Experts of a small language model: 8 layers, 48.4M parameters.
Below are experts of layer 4 (counted from 0) of a mixture-of-experts language model. Rows are named router (the router's row for the expert), up (a neuron's input weights, with its number) and show model dimensions 0-223. Each number is 128 + 32 x the weight over its row's rms, rounded and kept within 0 to 255.
After each expert's rows: "gets" lists some tokens that make up at least twice as much of what it gets as of all text; "mostly gets" lists some tokens that are sent to it at least half of the time. This comes from a sample of Wikipedia text that the model never trained on. Tokens count by the router's weight.

# expert 73
router [163 141 116 136 158 143 147 119  99 100 168 131  88 118  95 117  90  79 136  73 208 131 158 114 198 121 117 115 197 130 123 139  90 136 155 158 149 194  95 145 142 109 146 167 130 125  94 106 182  91 165 132 180  82 146  87 116 101 171 163 166 120 168 188 116  87 151 126 127 163 117 113 165 124  54 185 172 125 147 118 181 129 147 123 121 134 105 115 129 109  99 190 128 146 103  96  88 106 126 125 105  73 159 144 102 111  85 144  69 159 190  80 187 161 154 126 145 130 176 201 150 128 176 120 114 142  91 113 139  67 166 128  74 107 135 184 173 126 113  44  70 149 168 166 126 139  93 103 132 117 125 195 156 118 105 143  81  91 127 170 168  96 129 122 143 118 115 109 143 111 120 166 133  84  60  83 161  84 100  84 120 150 140 114 125 160 161 125 116 129 121 124 157  97 138  61 124 141  93  87 107 162 175 155 110 144 100 124  99 103 129 126 118 162  75 177 151 120 140 142  92 129 163 160]
up0 [101 136 109  80  95  79 106 139 106 189 164  92 126 144 128 139 123 141 141 148 155 109 136  89  70 139 183 159 119 155 111 120  90 201 103 160  82 117 147 100 132 216 149 178  91 153 132 152 140 173 117 115 127 134  66 171 111  94 100 110 141 150 132 232 163  99 167 170 121 157  59  81 109 120  95 127 113  58 129 121  82 166 110 112 116 148 163  87  94 157 175 116 112 135 143 149 165 128  92 150 121  90  79  72 151 110 121 182 129  92  97 135 118 128 108 155 105 126 128 120 148 112 149 108 163  75  79 133 118  73 164  84 146 117  99 119 146 134 110  66 166 159 122  63 124 154  22 101 171 135 110  97 174  85 138 148  74 115  85 122 165  99  94  70 120 141  86 134 118 110 104 119 127 119 167 137  98 102 105 140 116  78 122 156 102  87 125 151 117 125 164 104 171 132 127 107 132 130 109 136 185 183 148 104 119 176 127 131 171 208 131 103 113 126 137 161  88 140 108 122 169 172 154 164]
gets: " an", "ic", "an", " M", ";", " a"
mostly gets: " Date", " Sch", " Bh", " Moh", "im", "sq"

# expert 71
router [161 119 109  89 140 136 133 136  93 130 178 133 117  79 170 147  98  49 159  83 185 135 179 146 120 156 138 109  95 120 120 121  84 142 106 121 171 166  99 163 125 110 161 223 105 119 157  50 171 117 137 143 117  80 110 164 114 117 131 176 130 108  88 175 185 118 115 146 160 157 110 125 123 136 142 120 154 127 113 110 201 140 137 125 123  98  87  98 121 139 137 137 179 128 137 104 167  83  69 125 106  85 151  88 122  86  91  82  78 118 166 116 110 191 136  58 196 148 146 180  84  83 178 105 134  96 135 103 182  88 131 109 126 123 152 136 173 120 121 101 137 133 246 109 161  90 134 117 199 129 158 197 159 128  73 127 125 105 129 142 120 129  83 129 132 128 162  99 190 140 106  94 166 144  88  61 135 111 115 176  91 141 130 124 210 142 162 143 102 174 104 111 152 110 124 124 125 100 122 136 110 122 120 146 132 124 128 125 124 125 133  89 155  97  97  91 157 137 131 177 138  83 163  82]
up0 [103 121 205 108 119 136 114 122 119 224 124  56 108 168 133 165 156 130 101 118 135  94 141  86  92  84 121 130 133 107 141 157  91 158  61 123 161  47 123 137 149 132 150 137 139 153 132 148 165 142 143 127  82 165 118 175  92 124 114 146 112 128 113 145 147 174 164 151 121 134 116  90 121  93 137 131  93 154 139  34 120 156 157 146 121 111  58 120 109 129  95 169  97 125 161 110 139 158 116 153 121 103 130 130 158  90 177 178 121 135 100 145  74  73  31 107 127 186  87 110 160 121 125 142 122 150  93 106 155 108 162 120 137  27  97 135 124 135 150  70 192  97  89 110 148 114 133 191 163 165 116 145 164 107 153 138  94 105 124 135  76  78  73 149 111 173 142 123 109 107 158 142 203 105 133 105  44  97 122 173 165  97 143 116 103 156 106  97 132  91 111 151 118  98 133 100 121 124 113 154 184 163 163  60  96 162 171 170 137 114 149 133 148 105  93 140  91 105 127 146 114 169 148 104]
gets: "-", ":", "|", " out", "f", " years"
mostly gets: " voyage", " start", " short", " full", " birth", " unc"

# expert 112
router [144 108 115 111 156 144 126 159 159 111 138 178 104 103 101 127 122  70 127 116 162 116 208  72 151 105  78 133 123 135 117 133 126 126 155 110 117 186 140 163 137 100 167 184 164 135 157 143 209 124 108 135 181 138  45  73 144  74 171 106 165 109 176 180 101 131 108 159 121 209 103 100 124 125  72 144 161 120 142 142 140 157  93  96 130 110 156  95 113 119  96 142 114 116 100  71 131  89  84 192 160  69  80 145 159 154  44 135 117 124 148  91 147 130 122 134 197 113  90 205 111 171 137  94 112  81 101 110 122  79 141 166 113 142 208 120 180 155 107 113 162 118 188 121 117 102 126 134 148  82 126 190 150 126  95 107  96  83 118 130 147 116 149 143 111  91 134 111 110 137 121 155 204 112  98  90 122 134 170 101  98 162 118 115 149 127 125 101 115 154 107 142 156 132 110 119 171 144 121 145  97 100 115 104  74 151 120  67 144 125 116 150 170 137  90 132  85  69 145 188 104 176 161 165]
up0 [152 137 179 125  86  87 119 182  86 180 126 105 129 170 119 175 155 111 116 128 145 116 135 119 105 155 123  76 131 140 168 124 130 145 143 143 108  39 149 152 118 155 181 136  67 148 138 122 144 118  84 143  91 188 142 136 113 158 133 124 155 127  95 136 196 162 139 180 108 165 124  88 125 102 102 114 113  59 151 112 102 209 106 119  73 127 105 121  90 187 143 133 125  74 137 174 185 130 118 165 104  98 142  91 134 106 107 242 128  85 130 143  94 120 100 119 132 137  54 125 147 149  88 116 125 139 115 124 113 148 123 137 136 144 124 116 144  36 136  65 149 143 114  98 119 135  82 162 129 120 155 125 180  96 163 107  72 100  95 144  56  73 105 109 127 190 128  80 122 127 119 151 151 112 144  72 120 140  77 203 117 104  72 178  69 134 120 143 129 101 106  89 122 127 136 125 113 122 118 154 192 129 161 106 119 158 144 125 142 145 102 107 133 138 114  97  84 104 130 134 123 213 203 148]
gets: "a", "ta", " he", "=", "ma", "on"
mostly gets: " idea", " he", "ota", "eta", "La", "ilia"

# expert 57
router [144 104 103 166 194 137 141 135 126 153 125 119 111  61 104 110 125  57 119  97 172 161 194 152 156 150 127  57  96 131 126 100 128 104 130  87 144 222  97 166 170  79 182 201 103 143 144  48 153 108 143 136 167 122 137 140 127  76 181 172 152 113  86 160 129 100 117 127  83 183 106 107 159 107 136 151 124 144 148 149 132 136 114 182 108 122 115  92  82 106  92 139 147 110 107 108 152 113 122 147 131  90 125  89  93  91 117 145  84 160 123 108 121 135 108 108 166 153  81 162 108 130 174  97 123 120 107 115 113  36 175 165 108  84 167 191 158  95 110  89 145 122 198 137 172  62 138 171 137  91 154 183 138  96 152 116 121 114  84 141 115 103 146 161 103 129 197 119 147 168 117 191 161  95  85  92 139  75 177 127  58 134 122 114 142 186 124 113 146 134  81 147 130 116  94 146 109 127 151 109 100 122 101 121 126 130 118  96 181 145 124 145 165 129  65 172 146 122 161 105 123 175 132 123]
up0 [118 107 168 131  96 125 107 147 114 187 113 116 119 127  54 144 108 114 142 153 149  95 160 127  75  97 128 131 153  75 139 132 132 144 102 184 134  51 112 133 152 117 131 120 100 185 123 140 209 173 147 106 128 188 151 157 134 129 111 145 168 173 137 184 166 163  88 151 110 164 124  93 118 139 113 125 143 103 152  70 116 136 139 153 116  79  83 157 122 103 138 160 133 137 179  61 134 123 195 184 102  86 128  81 198  93  87 140 158  81 109 135 111 152  69 154 112 154  90 108 130 153  65 102 156  28 172  73 124 108 192 149 148 124  83 161 136 126 141  70 157 114 121 103 147  88 114 185 109 156 152 130 188 111 133 159  70  51  47 136  87 111 100 133 120 115 138  95 167 160 107 126 152 105 143 101  67 134  70 152  93 129 138 162 120 127 140 122 158  95 155 131 111  94 159 107 148 153 120  90 179 149 121 123 160 109  86  97 107 128 113 134 160 146  92 129  83 123 154  91 121 172 130 142]
gets: ".", " (", ":", ")", "}", "s"
mostly gets: " Committee", " Representatives", " Affairs", " Arts", " Sciences", " Association"

# expert 59
router [151 127 134 141 172 153 134 172 149 158 161 129  84 144 155  67  60  31 134  79 182 126 122 136  96 153 101 120 132 141 143  69  94 113 147 152 161 155 110 165 149 151 181 126 108 134 135 146 166 103 108 148 102 145 154 102 138  99 175 135 180  76 153 141 153 120 113 108 171 210  88 129 143 111 103 157 174 113  90 156 195 139  81  91 120  98 114  61 108 158  68 139 135 153 117  46 137  97  97 130 133  67 134 109 160  96 115 169 132 122 147 153 129 174 155 121 168 171 149 189 147  95 169  68 134 155 112 103 107 101 165 134 127 155 142 117 165 151  89 106  93 132 183  74 169 125 101 145 154 127 128 185 133 141 151 175 150  65  84 130 153 181 120 113  86 103 130 118 166 168 144 159 142  96  91 144 195 144 130 152  79 125 145  93 199 181 126 107 133 155  87  96  64 167 109 115 101  79  86 130 126 144 107 116 117 154 112 104 165 109 113 111 129 108 113 136  88  86 107 118 114 129 113 190]
up0 [172 205 156 140 157 117  97 156 131 174 149  82  92 163  66 127 134 137 132 151 125 119 131 124 128 118 183 134 163  79 164 165  71 165 135 148 120 111 140 123 156 134 154 148 156 169  97 129 146 143 114  82 124 139 114 132 168 141 109 119 152 132 197 164 164 180 144 156 171 152 112 132 137 104 135 106 102 126 166 152 114 202 105  93 122 111 140 169  82 120 129  91 116  69 149 137 156 150  53 121 128 101 140  98 219  94  78 181 137  87  88 133 121  90 107 136 136 138  95 106  98 178 115 148 120 121  97 109 150  95 207 142 114 119 106  74 114 117 158  99 117 118  86  88 169 123 142 137 116 108 149 142 190 161 147 115  24  82  89 151 106  96  99 116  91  92  96 108 108 159 128 121 134 121 117  91  98 151 102 186 101  69 101 102  79 142 139  82 113 102 141 150 120  93 171 110  81 128  65 124 125 187 160 138 134 154 134 102 176 131 182 113 151 113  49  88  72  55 128 136 164 156 140 125]
gets: " to", "  ", "|", "\n", "–", "n"
mostly gets: " help", " reve", "To", " Goals", "xi", " helped"

# expert 10
router [122 104 130 152 188 129 128 120 165 109 124 136 108 120 109 123  64  56 145  93 185 146 186  95 111 121 157 114 107 132  96 151 142 103 164 110 140 179 115 157 181 143 192 174  92 113 158 114 124  70 131 133 111  83 142  72 111  89 162 179 160  89 152 135 163 135 150 135 137 168 128 107 125 114 103 135 116  86 140 158 123 146 101 125 152 139  99  87 128  89 103 128 135  96  86 136 129 114 130 132 136  56 142 125 120 111 109 140 125 159 117 134 137 124 160 100 204 151 169 147 135 129 168  84 114 121 116 150 178  73 185 134  64  78 162 189 144  85  95 128 113 166 168 109 146 126 104 121 125 101 103 194 115 126 151 161 113  55  78 139 128  97 148 113  67 109 174 110 152 114 141 199 211  86  51  72 140  65 208 153 119 165 129 105 154 179 148  94 139 151 131  97 109 112  82 162 100 122 136 135 118 131 112 123  95 151 128  91 158 175 101 105 192 124  79 127 104 177 151 195 145 149  94 112]
up0 [154 136 187  96 152 130  94 182 159 151 120 131 150 159  86 138 122 107 140 122 158 135  92  84  79 134 130 144 121 111 148 103 119 161 152 148  82 103 101  83 110 157 160  95 106  85 117 161 147 159 126 150 168 164 127 171 126 114 120  62 195 171  82 158 117 152  96 172 119 162 136 121 122 159 107  95  55  79  83  89 132 153 133 121 172  87 114 138 116 121 120 135 153 154 132 124 180 119 111 138  96 118 123 100 191  31  54 174 111  84  37 157  87 124  72 127 137 168  67 118 175 134 100 133 100 102 149  81 163 138 120 178 136  75 138 147 127 157 173 102 136 133 117  95 155 126  97 156 109 147 141 100 142 116 105 117  91  96 175 149 112  90 100  85 104 116 132  91 111 171 133 136 161 120 178 130  65 124 150 213 140 106 109 136 114 118 131 111 129  91 173  72 163  75 149 150 142 117 149 191 179 123  87  85 123 114 101 190 199 151  98 134 163 124  99 151  70 100 107  94 137 139 139 105]
gets: " by", "\"", ")", ".", "ti", " ("
mostly gets: " by", " man", "”", " Hi", "\"", "ti"

# expert 87
router [161 106 150  81 178 143 145 125  85 126 105 103  82  93 114 140  75  55 121  83 186 119 199  96  97 153 127 162 136 101 142 138 115 130 120 136 158 162 127 136 146 132 155 183 130 107 109 119 182 115 132 118 145  44 123 100 164  92 154 142 201  84 113 157 120  99 108 143 136 149 171 153 144  94 130 108 120 141 125  98 175 128 181  94 148 137 118 137  75 157 151  89 114 164  99 147 141  89  71 182 111  85 141  97 128 100 110 130  88 141 153 123 115 119  75 154 192 119 127 162 144 128 169 134 164 128 117 126 134 118 186 137 134  57 120  99 168  54 114 113 126 102 196 137 151 103 123 132 191 143 144 201 163  86 123 147  64 118  83 115 126 112 120 138 195 143 110  99 147  98 107 142 194 114 109 135 141 138 212 139  80 122 117 104 217 136 150  92 133 161 128 107 133 151 140 111 124  53 121 191 146 107 130 120 129 176  71 134 116 120 175 171 165  97  95 100 151 145 189 141  98 129 129  87]
up0 [173 146 156  81 139 126 106 159  91 164 142 116 109 186 105 186 120 105 171 109 159 129 118 118 123 135 174 151 166 108 131  93 117 115 107 142  68  82 108 138 110 177 194 167 144 155 147 152 164 216 113  42 140 142 104 135 168 144 118 139 102 139 118 213 136 132 108 124 125 164 131 121 127  89  86 111 100  92 104  73 149 165 207 111 121 126 139 127 104 126 106 135  77 161 138 118  96 140  92 120 104 112 129  60 175  88 139 188 169  90 147 143  98 148  77 178 132 128  91  83 151 110 105 113 151 129 117 149 131 141 151 138 179 106 128 115 146  76 114  90 188 158  84 138 133 111 128 122  78 128  73 114 187 137 141 143  49  75 142 125  86  83  48 122 124 153 138  89 113 178 174 129 130 144 128  91  94  84 153 194 126  96 106 120 146  92 135 163 131 122 100 131 124 144 174 122 104 100 110 167 175 139 150  75 132 179 106 126 131 158 158 126 104 108  64 135  37  80 156 148 140 133 128 125]
gets: " |", ":", "|", " of", " by", "ss"
mostly gets: " sold", "zz", " sell", "ugg", "gar", "erc"